{"router_score": "softmax", "router_cosine_scale": 20.0, "norm_eps": 1e-06, "batch_tokens": 131072, "train_tokens": 729800000}
Below are experts of layer 3 (counted from 0) of a mixture-of-experts language model. Rows are named router (the router's row for the expert), gate (a neuron's input weights, with its number), up (a neuron's input weights, with its number), down (a neuron's output weights, with its number) and show model dimensions 0-159. Each number is 128 + 32 x the weight over its row's rms, rounded and kept within 0 to 255. Numbers have three digits each.
After each expert's rows: "comes after" lists some tokens at least twice as common just before its tokens as in all text; "comes before" lists some tokens at least twice as common just after its tokens as in all text. This comes from a sample of Wikipedia text that the model never trained on. Tokens count by the router's weight.

# expert 20
router:086134146157087159086123156076160098176106149178140117066114116079085111158064155136065125179133121077137182140127165131158092153136143128106206112115107151160128116133088109155116091110032119088146138135118109130110159068118110135111126074108205140168132130150174151072143129141143121100138132123189077117093193131156152093163120183163176158175135143130147168133153178114111117141108127195121129063163131163139158089095132140141106143122141092082165127159118131174134084097157069
gate0:144080148169139102182122127152130096164107128115086132141124097093166142077155161130167194155077116129121111076111192159120086119113129079094067145124124163090105147131129188110118107106136096101109112140117079152108167156173105084158196136167124102132133115112148108139151123055130143155152148125136170120142073082056105106067068127158143125154165104181144167112125134116137105156120136172179187186102113109104068170136048050145098100149116092159129166126123145131198083121141139
up0:155168105103146132078177104144111181102152104133155139128099147160127136140119072117090038120196140149117148188130075121110160123164101215172139141105135129160126094177153084123106148184158116164121100122141128087162070142085168165100078137105093146086108127099135179110139129181146108096115090110134113107110134179147089149161169119116118096092112095063142079170104152141140146087175125096068082127145141153129145125130222198127174138104148135164106075126164091132112166148082145
down0:106131102094130198124142115084136098131128122105125097170115180121143085116105169145153124090154121125113125142114131148125121150099099147079185147104185162102151155167094128078162168148126104093117162123105125092213084123101172101119171096114147198124060187121069150123139187147120100155130174117110136093134126137148152159176095097161090075141101086200184065090120147122144191111101174150074156125125108163166132157155141154116181134094194080148139113102159078089168121147118083
comes after: "2", " b", " rele", "re", " B", "if"
comes before: ":", " on", " the", " in", "ia", "."

# expert 94
router:070170130143173121087118126121124078145137102118122112183105138184148095139135117133108136144139086103096061124119100135121128146093109181143232110078137151161116146213063115120154143113157113069145138114141114125191151118127129122079110146154093078141135118115136115125123118159161081093116157108107116156117162156114175090120108161182144129136188076104085103179108138121070149131163138118166147149089188123136142202112056152164137120088074125068137087144108047189128102165150139
gate0:119122146148083175111139085195115177127085138120112178163089115088114148147110167111146144105251151164175123137132113140116161138113112135107114097088139126175152061166123112136099132125132081123191141123121148108105146095190028129148142105105130088094122125111115181154130134134131118145149187109154135061079086129145108111108167148119148122072168179158057112081095117132076052124149135144129134066171143134131128110136118125080175114161148160131177139139148154129073108151178091
up0:098105075132119080150158118194152132139121155166113135084076157117113131167087145113079102143198127139175113111117107106164222137143148142128135124067110134188156111125136129185116117120158084110176127175138139159127139087118082133155141090129138103082108095096142126136113136107105140141120126128046120090065120138108107112118151143103196056117149199197102108083100092091104033137139142188180115091150119112087135127093130100117169089152141136102155128177145129113100055125166153
down0:118134088148067107108087092135116066096178100147174105138097125134183109178165075083131068172112124087158120157127058117144109129145148114098150179137102141098200155090087081108159149192129071128140155098104099133185135105145161098177121129097156106167125160111090129140145190059078180081100108172131047148082111124149131123145126138145161085152127123124091163153118141116152095124161122142124122129202136117170101117150112142149148157155116160113084141169163146155186056113101122
comes after: "0", "2", "3", "1", "5", "4"
comes before: " |", "0", "%", "5", "6", "."

# expert 125
router:153102192081098165157153099129169152105171131140128161124192159132149114147063147074103115088068122166181091104041182130106110133116156106071149120135110179070109111177183208155145125133125086174145164132125099095095151158168145131117123131128118085094140111117126174107165136193139102127124138153126184119175072140123087125153171127111118117139159135142117130147111057191097107132137178170130076095110132179099082101159182136132137134140097109119151154138090088158071085112090129
gate0:135143163121156113108116174169097076148147115078104141132111170087082120152165125170179112155102141122104165106121113101152116118121170118132049129163134177119203075087124122118093068153133123085153173165178109154200082123117183164113138121207118121114139134084161147093102123070121114095153091170151114113112113079079134073117071160153082105160149099143084116155127125106148084119161165041134112095120102131117111105088080086126140159126123205110159140187187143120122147155141117
up0:186124113123104118118135137076182157094152062180160074143131038154091135132140137153134186121138124101142194186084104146088138143148106109136185157117134133164087164174083086168140126090165122171096120120134168150137174141163065172063143123149175153167098124160121110121086106115153125117125161112110142106171093172139158147152136151123162126146164150164183185169176147113083142144120130141127142135142116124175093149192211215156152151116145113102149115074121117085138138096103109
down0:108154056134111107123132085116112152165104124186144105152112149100178078105135064149085148155137136099144078102128124168123138137167125119139097187154161183156143148151117086112122088130117097135052169097115159085108123046142151196119121093154162129166110115135093177100135144110131169183142135101110114163104131144108135133085119070103148110150199147072130103106154129100134153079093128105110112180068161134126038045120141121165122120118124139134129124140106160108137198077083204
comes after: ".", "6", "5", "3", "4", "7"
comes before: "1", "2", "0", "6", "9"

# expert 115
router:121127158161149157162081059120146088146158124124093169116142085166128083114093124070169149102147138139088093134082143077181079176099101108147117082130193142139167136145119117062074087152091127118143084092141103071157159188153120165244145135117141102073154132107111152140131105109143070151152174157097151135088175157132098147109141134140120096058084140113098158137142129106102083131169156138155135160118118157124109159122059152112174128074123138136146149099120106204141154149080101
gate0:127131135087172144139127185136147167155073153174160149126088131130150115165139081177103129165093175114150079158161145087128189123173165113105166113099082149126107138056144156181128139107137168179128099120127155104125098122136149124112067073117102120098099097168143093143065151211054150114105111064135119172182126125116118157134198121103135097091106142208157166115092166172156141156075086122166152139176150173129093153102136141153139101161121074166146135116080099124095104128129166
up0:141072144109110182106109150139141148140108163134141119093106104123154087154102051153145126148133194146112129167165161051108113161160137112096121132120139130130150143066188146118097133160167173114149122145148120095087137144174079045154086051146136094141115132213187138129117104172095115095144182080141156180110150154113088090143152118141100118124114151159143181179127140174115064145129101138205167156155153151094084153132126151152169107139078088159173150080107091171111114157130160
down0:075141120127141117145189114119119076091116128168169092123173118163126129113098054161136106153074143169169154205159121060086198093160136153138135100087106105154095150173132128098143103164157116140085152101140153135132113170127131118138090097171092110118107130136110103158127173195130096068094090132134118114193158170117147148110149151110143158138123124182146200117135104084142097129151069147151172113055174144084119107113143176077162171173079155124116134116172100104127047128145169
comes after: ",", "2", " July", " March", " October", " August"
comes before: "2", "1", "0", "ople", " the", "ace"

# expert 83
router:133159166192116148112169127084200172142099101132164095123115128149120123050125123089093127144096105113174070171137125108205089112117119135105166180121140152131183117141086129148174111146148114090128137153102127124139126104109109157102077127170087142110143123124168131149137102060150154130191069151156121133127099212130114132119122122094091121126124238126104067166121062146119142159109178171102113124075173124116126111151120150122233134145136076161092149131089106150163118120138083
gate0:164122113125127126116147146161127136129141153147116084132168196122099113128161121103138178103129137113093166149070152170118137085193093089101076167139074079107080097173163123109050095139174102142123151125136124174124124160119156060154134137130087137159077098190108156093134154120116106158130154099144166078131076144109095107167155195137154128109128118064195101127211160185125135097160085135140143141176136114067139161120157174212133132107170131162131121047131144110110165135119125
up0:157103166128141099155154133174139120126193126134114140214180139163160062124111155114190116157128125130108140117062096125085134137180125086092059088111165142139164115134173146104071133103119063119132086145151095098190116150085148102134105175148072142151123171106133113098214123115150138138152153146094097140124109151121085131097160165152127107153131118106155142145125154102173074122104069143134181201151121115157113169098114092135139076090116107195059111091108128127162177184100167
down0:178147170131117160170112124144146105126157152116106108123149089124189145087194103125202114106148118124134126020154150122149107109168089123148071123137158086092162167145172161116142122074104150146114197077113056119185081131147150127124100081198094131143125145149128137104160107170142140162169107107152171075133097127109105173130123154121107073126098149155116096127157160191171154135097136096138107131131127162076173144084143151194101089112128136143144156111105195139095105044150154
comes after: " is", "\n\n", ")", " of", " was", "ation"
comes before: " ", " S", " A", " P", " M", " B"

# expert 61
router:123062129144134139104180101108091135144104116133128127100075144149131140162121142110118101194151141247083138128134134123106161140132168131097169146175129167158088147135072121101143162146126113120140157093076118074146123168121075127144112143136161135132092143145088156109091102082134107124145060196202130150194154102115103073141167060063034126107159162147095119152086138147195116151141111146152137082092166140116114147193133168122137160076101143119126158157114111114079147137164139
gate0:127162162157144156119052141091146157107125095183141074152202104119185109125184126122124121097056108096169092190146108131117058146075073092156105182149167074124186178134137081147140169070158167122105166122132144166143163072143132085151114115148104086170129104150170136119121163147143112119108166104067144107112115124117115131120123138162146096191134097130125124175144139114084137161162161128138123141097191059138168112097076090136138145140083115086161059145154141149115148163142166
up0:130136099116098131100100117149123186109128093176158170159128169112094132138178100153142106110121087169122140128094150074113105122135140104107080036129157113117142189132113100162132102092118151059126185149144164133198080092122094139115116066127111116165185166098148169160082140111164080182129121144137152090137128129026157109131113120122108108165109144066115118176157135120195098080156106141119091090117187098169152094131130118112173182131088134087196141164148088110101168151166147
down0:155160134119172135089099202079119147126104104185140108145150086204142106026105143134173146086107128070139073171089184138103115158094178147141100127162128065104139136102122166127148101084109128115109091177154129154192139107139133137109150088145098151135156105142104162102147137172105174096126130049153096088117131120131160174147161127192150105096107180142111135141113158165098152133151161097104117153143134172109135159105081071093138156180135125108137167129110224101177159093119141
comes after: "%", "1", "3", "6", "5", "4"
comes before: " ", "\n", " Gre", "\n\n", " M", " S"

# expert 74
router:179157162120159077107159146050089112077111099074151141179149115135122082114096158148159119141141123135110104135155139120141078106141074126116082098173140180107156117113161124071145127117179051161150155081118109096217146120121126133154162170091130120131129112193135147172157135121113115123130151088113139176146143073077107133132113134194125155147178103119169164111124157114115163117180141128116131127095126106086133134156074099156130093102083144095149104154069052192132159128046061
gate0:124153144130137113122117127125098136110127152109142111069101132117202184163167119109080112073177122110140117145151114159130171140208153138154110173066131093085153115113122160081113115180079091134082121146125172117114093070116125075123122129125113137117163157152086173112149109098111176149147158066178119056121095079051113152113167179123169131167087213120135159120109156117130119113111075106101187129123106108129119127141191095058164172113138127138077117072102119131079168100094095
up0:106111138101118159137139122134133132135157166120084125191102070169097077144113132137151202186082106111122142187132200138145077120115102102131110114105134169082123090142134119217094123114115128144161113104130140080097141113157074154138120129142185150106183094136155124052102161148191149172067118179079119132100112194108151153092192122090126126077083123126067135109176153125123121117142105181108116140120060098152117216139091105106129097091139142151179176136094152147122113146122119
down0:155127147165138174081153116108100147165099181114127141120143075184110102195143155126104073176155155134172174157157122085190096154161123114114098152130136151180112108151149141146172164100072125145152124162119177138110047018141185114130093155146131060165139067102135154105158175129115088148175069101128109133138085164133187123118162122181107129100169136098113114129116148120151118112100097129129134102101123178137117096122145133165169099089092082133174169131185140145144144105053123
comes after: "°", "0", "3", "4", "et", "5"
comes before: "′", "°", " |", "\n", ")", "."

# expert 72
router:121106200150155158117129164151144124084111148140148116178120191128131151126126119130081129137162102079151117079127053141145197142141120141175160122174105180126145192095074103178129123210152140123089135124094089115083129172158116113077172195098141111115129135180135091123120131089154081150164072146115134073086136077113098127128183159073149143118196184112070180142136140170117124134138107174181142148142122118140171132150129127117134112146102200106119113135203135087088144147170140
gate0:099126146133140077098174148141122107116156099123084189131141102149141168172108097112133116148109102125047156120118138141121120176097098157148157141151135139148103125115094141132132176125091071161111063163079117153181130151166123172118143118131104144086130180152149126108216135143142094086072119147127148102124138128143086054104110153172138146106112139147194146158045128118066166101187124135126111147156079158150152142139197162139104100120064077180088128112113137224191133097126171
up0:191172115119113152175060154107179129184070076127163112144087155069142124120141140102128147114149165138154115105114095135114123098180149076107144166125115162125082167209163066126156128097112172134141172114183153120098168121143133132105091163118098126168094132088100109137128131143164163145182164101147093143121043098139118175149127076118121110139136126095076145087116101196134107102069121131101093126071139065090121111149141108103171179185108155148162141108125150043081139145117103
down0:134100126170148121148062124141172124146084127124133172095108111134136172117152169164181104186145182179177145152129152096103107086100120130134094124110133143144131121152107161121164136102093148108116146188132107106129169131119134117113055043149130139096065107114103109094138157094108153112093119091131137130116122140140113166120131067103114144122124067159107166117207149192085093134102108114115141193064115168151121084151112047170153143103152113098053143096122073163225073104112122
comes after: ",", " was", " and", " He", " is", " who"
comes before: " as", "|", " a", " the", " known", " re"

# expert 81
router:185131138178140152126134157104134171190180185134135159187137120105072121130157193110118137123127130111138079162115100108132152130129086081119155116142146120142221133176093134118181213124073155153108148114112121130126071204136081151143080105122150094132147156177094127127173133108110079122124141127102153161143120148119152124197102146078075071080173159118126128134054142144119137126088115192132168155140117120150098118142117118143084068067121181127144098123157075142105098165185114
gate0:143056151130151117169129105126150066128079152173201111119136106124199167139124152118141129083093088147133155066115134197125106121084138151108090180137125164164111117085182148208108094101144115140118104155110131126067148072167101168160165143108121124066065139063062101085139128121136092090070148137169109131131145104152096100149140114135188089149178155160165074091136129122123114123150168132040129142128119125095151101170068089118111147148152125114116115126166166142152115121183130
up0:093164115138117188103095121118073131158183083056085120148136086089135173132190132169140165113116173125133095126120112152131181143172184166180109204087135129201152071163162078131120127119103146157078152109111213150150152178139157136140160172070206115134082158106109135117125127119126164112111084090145117146088042086115115142131121149111154163157083141139106111124086094147128190087097141099134116152094110109143150111153155149114092117096114185118139164120122163116126122126182159
down0:112191113115175152082159126136136134036108143123077118115125173088075070079119137140130132149121151130100137171080134142168142113108099159112088088133154139146078141129132047112087077115166082078127108135119130099079131113065189157110208131159154148054135088188113101096134150121114124162115127120178152129108091141152101114091126129098095077112146130116044153126124121154140043105153152081142111135130146175112082169132144106131113145102094130120139123116104158099202160122166187
comes after: ",", ".", "ed", " that", " where", "ing"
comes before: " was", " is", " he", " had", " the", " has"

# expert 123
router:130188059048110131151151132109170085144114090127127124092119101069116171116187130127157115112119133126172089139130129179094059216124055148122095106108133082135103146153107115108141127119150177117165202120092149142092083050123128165158148143105126152133176109159108146103151110128131176122151146148196187121082140100133145107157086121096100166131138110106149141136141152130127133071108157140156062191095145162143201101097111106115117106208099104072121097115117103110147155168150126
gate0:141131105141128179114078124147084154151118125186129127157111091082128134165132102109099117086200124208126165133152128140086143124166128142107197121121168072135134165174101083116146068169105102157066105175131176080177115150134119108080178133134134132096180154166137141124107101161099131099151102164162102175116060163156104136172152103156112128193168104115157215178116157160176134190127140101104115112163170135131082132097147146162128108157125111089180143098149122103090082123154184
up0:063081118112134128097151122114147087138172136122175124062140164096083138199107146133108108113076095205085118095137131070165103098156171120170134113139138083139128123105090110086135139114122163097168117116079094158118168128096210196154133130146093135155093037040153102135160121133103096098110073138106153160165173141132186138131073091117107140121094108151113091129142112100118112144081135104143140117131141118100164176179088107144102144110131078124082110088093166186109142103097080
down0:117151130161107172139194091113172095149150131191131149121191111060119196163098174066105102136160159086166133137157097101160097176190153126174106122101108146139112119125121130127129155134143123094085115128119155173120160105179117159117183102134176125127103078166127147169165130192096093172075123161096091147143071127138110120115079160119133147133115109108127068119184102155150099130093075169142187126112208119149066174129162102078097077104146098094140139155138136142090073127117175
comes after: "ri", "ur", "u", " T", " t", "ro"
comes before: "ing", "s", "er", "'s", "es", "ship"

# expert 25
router:091107127220146147113154158166160110171090119052164132122118093134131158162123140095134151171223097115156127141127128082143093133158130147176144149106130110121140049116090139140103147072093124069140109105099196181104097116161126084180135166134121075145188112128126112090164125160167098127177163184213133130066182135103095082091134084144141162142118146143138160192135140128158091113193166154134110160149110100105158111143147133117139136162123143180136161168096155121105107087145143
gate0:121077213108107186101085091156078154153139151128168098145119143147186146097165193209115119103139148154053145095124119109127132123155138176127139132118108118153136174108159131139116059075173137182133126145169099107128074162119074142153085104110110122102109092141131122147138111192148130138110160139065120136146139140113167113101116125128091130128101142157164125158161149154063139129058151103091096132155112172152163097132115150093203174086093126155170133132159063165121212153093173
up0:189131170125129137103115182113094135074188100149068080106105119117073087151136140123149116093114158101120110121105186114076155105120140148152084124133129175035065115149114142117197117194096118135127188168152140139119145120157102097118108131218139164126146136128132153141096140159110124125136145128111169114117146081130083107042131113133130127137163130105093096108150137145211096156166120151134173136132096061143152170077117059150094084161160127118135099214140160146128113172085138
down0:106103165144104135084100097111090137102143120127132089147132137065095160162099127082120109141109199152201091149136119165118127110160137156101101119123096191107125165134096139107075132161141067139122050149118133175146145120082122150128166100130129142179179203159095109153114107147087121199132120097127112154155145106174119107171104089130110166126132072159092175085115083111095103148143122127131155075203188150132091117148156055118151177093072069093136146141174168118072140173113101
comes after: "B", " b", " |", "ar", " October", "or"
comes before: "1", "2", " the", "3", "%", "5"

# expert 55
router:176115070135162116131129119129156108160134092132110094170141128144194082180125068120128118117154166135097174157076129084151191135131151124146165069134134147126135125144169082129107130136153090117135142089156123143094100071143126111103122098130133119094171109134081132090109147088094099124120109092088141129183144156086133097165128210068135137153159143147030112069143130100069127178150127151166112131108203109159110152135086117187212153159174158174126160090159142134058146120099088
gate0:102110125058089144130066120229122090135102173132136131080128160140137142130109125083130118070120173170172111098110118123207117164088152107112103146128146083149169166079152108118125153097198186112121108088150162075110150088157024100163098097115126132122095103140116102161137135135123074084133093123136077106188150170103144128183154113146155124122109150174117143126168099176093081093154169126184133124117155114109154055092124154118152155131152131082182122124092136122109114088154157
up0:126123136155153158069146177044150140097147059191163094163149154119142104128180104182152122166121085073122146150139175136053142107190111136122137153103121149118064093157055114129095129111106049142147145156104134135154146158085231176142156176135148111157144145120139144083129128120125136120100154130136170108080160120109162091108120161110091137144121110090142124179111121110168162123108067137043142134144138104165114170153140152162101081125078146163091096135134164148123135159083085
down0:130173150161164133108130123135119123099152108133128155172114136135136169078125155144123124131082169149094087142137120196078162110090142186148123180103113090076116161078152144157092089112176139086033103086195106166172122143148122122151156101100132100143123165140152201061149094165102094081098097156139189146152131093070155076094149135174148118103148115133139102137154155135109139135120145122109122107081185163073124102190090135131075111166138126104102064200124123113096166163095171
comes after: " ", " (", ":", ",", "°", " $"
comes before: "0", "9", "5", "–", "8", "."

# expert 76
router:160102152118086129141166102133115126102084151103153054158088141117114197127144116106114100130164074087135170106170109104124150097203051119171202137149136186129140107111184169123122115141105113122067155140198149120119140143118118132129148169138141136141089117120129099139214189065094089160171147158043184125122128116121114150121109146128128191139068108105136155143205127110096098129135120111116120100123177143167133150093129102107092086157153081072139131143100127187125113122134197
gate0:069149113096135100164144084101146108089145193115125161097141115133094141147106110148112096102101146137150161092145127082202084148092097170095154125158142110166143083066120156157163187115106113151145082113122160162172053162135152155123165143050083174088126121124155120072155162094150174126140099107112174081132156113126129139042153065148105145109120100129106113122098230102130174100158089129106121115080071112137150136103101172146088119142141146103129147185162116106180122177108130
up0:114125100103115114142109104121110095097116135120098137073147109171091147150148079109141103152086092112133150060155138046170126119160160090156149074132100111071167134073146095122164116153137166125179150067151145131134059194086150124148081093075073155181124113143150100106114085097155180162134051125083139147101123151131172150113152116190148177091147065115081065096147128124130162163087123124092093112135164130157110118098157110093141090114141158152122147133156112102101201179171097
down0:096130126136140108146113096117089151169143131134161153126120128095202174143120115114134113011148111111147138170145157132083157092131140119108106136111126165130130177122140145087153128110113142143126060145117167088090170179175153103100132191187150134181130074193064115082174178135133207176165148164123083112138115114148109129146102113139119080108118153143081109150087103105126093098122166111134100153155125110161161065212139073164168086128116185151105120094140113129121085145181174
comes after: " f", " ret", " F", " L", " st", " l"
comes before: ":", " of", " to", "ed", " in", "s"

# expert 11
router:198130171108166176114159076147092096129135120086108085161107074121168160144142130169095087167157122176153137218113133139133084125094065145120093155168207153150128089177152142137103142123156110123138149149134076120125126102118077098108205148150111118082073158106131101121178118126185147115132161103185169109101163056134062188098137132115141109091132165124119114159099162143132104100170116162119137156159087124155158114174101151118064119176131122172113136137204092161142152119122154
gate0:147148232074140046118176080131134130130116121137084111123140166157126133111142137153154121061120159103146122138090153120087126140110130149167080132109152096170124121134106098155131133106046173086155154153122163142099138110139150142178113142144195124151138155165014086123146120129041132088184145108144151136154095096122149161119135169149150098187141165159144121103174151089083100094119099102191155119119105102162097187143104095142144125147163120130115116166080170176135129115095068
up0:116203126170125118150061129162122136120150170082148194137148066079125078147082135116098156096106141150095141120136114134155152159190163089123151054103120151141186114103131132115124113119090089163142116068147101135153161088085084147157106108120157138088142128130074119169072211062141138160123141134132093152170159127132112106139163113143063121068108112058098088111127118148148132129125153119100115159149110091096114123149126159157075108101145237076110134121128113093157102172166180
down0:186090125129081144139095134131124148115103183126115148141109107139126091100158125201172179127079083180140200111171169127104114092176201148150140169140167092139108070157084146128070120166087154110143086150104090097180137136147136173154170136102107125135118119126164134116090152105103110164119173129106136155148100134153113119142077141101128143115087143170176145172076101135111213109135108159142157120126154152123181178119142116116157066118115194142110100090097054105109064057166105
comes after: " f", " F", " w", " g", " W", " b"
comes before: "s", " as", "ing", "ite", "er", "ow"

# expert 82
router:062101097181121124161095172141094137069087159126145155118144135103135141141136156045133128086144200123058153196147134110125101090130124110116173124145155180142098160113158162137139112111089102149117164103111135134105108144117141201127128133138121081130111153170163129118107093121121069058126100147141094128128182136161071142157140042125155110124154136122104156133155149127168117098103116149223095147154178112078146115191156133074166112135173139129117137162127095137131233180098106
gate0:136178180119153135150061134138217160163136160199148121111140142160137102136139131180081151124145164207172085114053161116111172132152128127143152085120115107117150083142093114129138088100095117107128113186108141096138125139156086146098132073055156101141109128076129144122068172135156108133141139127083079112141109148057170158128114127116074117117167146122141065162161106102154086128126110134060086097080139109165177167116135118192131150131107088075108106116083164110117089073122169
up0:169086151145149120139102150165108115131154096085067139122100090093147124102102125112161167170119138124154094121159141196136085129098123098081107112149159178101134200100148109099083144153127176122119147115128097097096175143131135086179086176133101146169138106186128105104188149150157128165161129126179145091135105098158087099116142155145162107093102136178109191076110168084113111175185139191177202119152127130152129096129062124124099071083090118177132159110139124211152177181135139
down0:147085124085129122150100095157111159164110152120122098096137090110179099183134117123121123227173175119094118126094139126137080135112183149157138177114129164126169123052115150082130201191107174144165155177186130143093125106096149137157131168107147117103102123148142104143125139170131135144126131071102157180159164140123064147174099187150141078166178100110136118187126115084108113205106160113145119156056162161099162127125120167033136102128101147150168111145114089105154099117124112
comes after: ",", "P", "F", "),", "A", "E"
comes before: " ", " the", " a", " |\n", " other", " M"

# expert 80
router:078141092064104162128100132136192152109122153160136063103131138132082160075130158123135102117098141192132164066184087133154137124082046181129127130148110147121124168139141169123138073152086127118155134139142155130119130142146198094100120100114137135114095120133132111098085161175120098118141095172145135170135112138175068132097086145051060141131078172128133174114107102146135126110085128119141094099071114129125155086043135192126127136105139110038111143085192132129172131148126187
gate0:099182143126130085147112126125087153117187193202151165134146162118100080183109157086150103094149099090077098100102101129144144132112182145149115094116153108126157153128129087070122059138176114133159101153126128136160178137111073128095092097153107080116175156096143155182150168117104117076153137155109130070150162141129176045116109146164155023128135079129155094134173133103191130146124167123117161082186150147153118093100100101133143153103101168126062092155102114097128156120117124
up0:182151094134129202112096111096146144179106131095159130108141051164113151128091110152122157108154110192137115117160160141115130138149105131072108125106160128142112145092135098171165135094137190112132152072125122116109075079142118110222067070135120199145115151184126113106140096208130225183148146138144091071132114120135070148132164130136115151038086128123116108119083092134093117104125150130141146212132172134086132152162114119114153109083154134110118104102109134137100090164143147
down0:148101068123147133139133161078181149118101134141115110114109190178109139199152119105103161047061146133114179144096137155095117158136174165115151048130118086172140090144086164142175135156141085167146197176148141076091069139146066091150133150148093179111143060116132172111113158162112113124200146060163075096129162131159109124092165099177153122165075157154118104126163118128132125124105160132097150170153140156145155166082134122137202114126146143115152107099101147137160122137133123
comes after: "v", " dec", " exp", "d", " ex", "c"
comes before: "ed", "ment", "ion", " of", " to", "s"

# expert 42
router:148166162106151091089135111159092173137116142098154112184158067147078134108176142130176148158136137108167134130140093134078104136162129124133097147182112129094078082147146177108107052126111125140114130162165110100137126168146095099158119140190115155146168143121142088157143084122178134088108158150134146255130127114136118144062170127132150123126125119108115132148142166114174201073173181113155129120091148081177107133106182148116176086096101137130104185093140077162136161114180184
gate0:114126126154122091129151178155158139078132150128111148076163120141134065113135003170114082113143150076095131064125125150124089134042093103109090133141139078129181156169144096137122155161156097154153096152189125123058127118094127126126135102150116091106124141125146108122152160140156092102135160115168132092121121064167101146121133066148133100192121153207128068135109141092137121110113117146102070134143132109142132047135130111183093135105134102142123155122152207111205118090145168
up0:134113139112110061118172173157177139097072103116117167124152093181145076108137062108137122127084119100060115085151143134141134084109138125175108107114167107119180162160163047159105163160154145132136124117189109087067103118128095081145111088177069115094119138152157129161131204160143108104109137153143145120102055128215115135094161054150129136141124131207076064107064153099124134172145163135153083158117147099135127085129140157136139124106107103130135151171146148121158132101156143
down0:122103150144139103096175114149123138073116131079115100132127098157113119144096130159131073122106070118165136105165045108129138153083111129085072132165131176112113055114101067092143123140046128176105152119071107148171096063069119074141126093099153154145149138107108096137144130089148087102156103113172151070124162144100137143117095140178119194092071185144114121086144121124146145120100126169147142039176095076138170124124101181171135095142125133098164102107171141126072123103137176
comes after: " m", " M", "id", "od", "emb", "ight"
comes before: " of", "ers", ",", "ion", "o", ")\n"

# expert 78
router:143091137172084163147169102155141145132073115167116117113171137120049154099109115123110128149183107135159130103148113077172203117162119102132183121134081124133160200121158096085165142149121106119111136155080129052110111104099140111118108077164109155138190125079144119120139133087096131133105143103089082101129157124147133081122077128144177146182145110082108170093159124135109072122160097072116131060087153146115074081137173125145062064083147124146107098149085166137149147099089204
gate0:189165137112132162047138117141117156146152114218137071103134170149149153110149130180224129168139141152092138156090082154127122058069119067035117116105097140103164114119137142082072096090157084149095102127117155156158144095137086093172131121109158141131123137118181174078152164118105162133144104144110149156077129109106178127097154155105132145115185147109126125161122119073105070136118079178151134103134174168133120157112105138133119126134098082124098122074137070096163143171160137
up0:112082100164125119154130138137133112162146150116117134152112098063127116122104097122058123096127130128151095138136192134117084155126070175183108157125129122167088114122099142122092170117157125106083130101111128092105136137130085137122194148134080055152141119139096012122178086150122118143086152089175145184138107081163063092153135106143140108123106127140146150149129143193165159158147131160088099161194070103143168121179133123164137169152151123142186101134071182177219149138112115
down0:106125100145145094179170163161098115121138161093154151089119112145174085121159143169191110159166114147154147116105116096151120146127164145160153125160163125085106149140166140127162165042132124119139168125134047140099217177224087146170133168113114171131182228097072173117159090149127155094171154105120139111182132150165148148153098142115097127109113106108143148123101109136122092162112143092083152126136100119122080087133118129090137054142149142134112114116157143157164119181129042
comes after: "ed", "in", " loc", "form", " cre", " d"
comes before: ":", " in", " the", " by", " to", " a"

# expert 127
router:117142087136125129109129138145093138089127131113138132181166115107183124201147115151119135182130090157139101106104159105146111149084106099152127123090126144158102128150120054073100154125147084087180170147110167154176119115149095070154125166070095091133107161124115156180160152186166111068154160091104084121179136179131122074132111170155144187106177139094119096189126127169117097094148147122154129110058165127130138172174096145069154206125080122142114086135102096151114062110159192
gate0:168054114120128138114146200130171130123096168153133164081071136119130145142112117144129110171093107113165075088070099178119086113062136154060110134163174111136144129128136121093166108160191178140133131100111113126122113161197128176156161131097104137151091157118178090157153089125125134114066153083191114194119118125153156135141155112164111144142173117130126135105178151100154082176064092123118133075146138152100122167097119101118138123146098116150180126094195076103163068137213118
up0:125163178107137150126054146138061164104143097111135127160131134102118097130139134130129112052152150181124193149166100099162151135151101173149122134115104088163154101124165141154118133087037097095095145168162146159142129140115155119110093099127147179125104116137106196085140135105138081076213080190120150102112121109086076089152098110128152090159058141130160122154124153163145136093192134126122127194084130143113118113111144203186140160120146084121109110129105188168117154097055127
down0:187138169086154093130161156132125106128187117108125112085148096166131150149112153120111177157173093112083118136138200157119076108176087082136056151096102112128081195154161144111102096080125072128122134179115119104099125152200139123132135108174125142137148185151153122075134123155135126148155152137078154076110116134106112065123099099166125124161141095112171166105164113084107127128081109139161130102143010163115088173177155072111148099139184120106097106128087112187082148128100119
comes after: "9", "8", "0", "7", "6", "3"
comes before: "0", "8", "4", "6", "5", "7"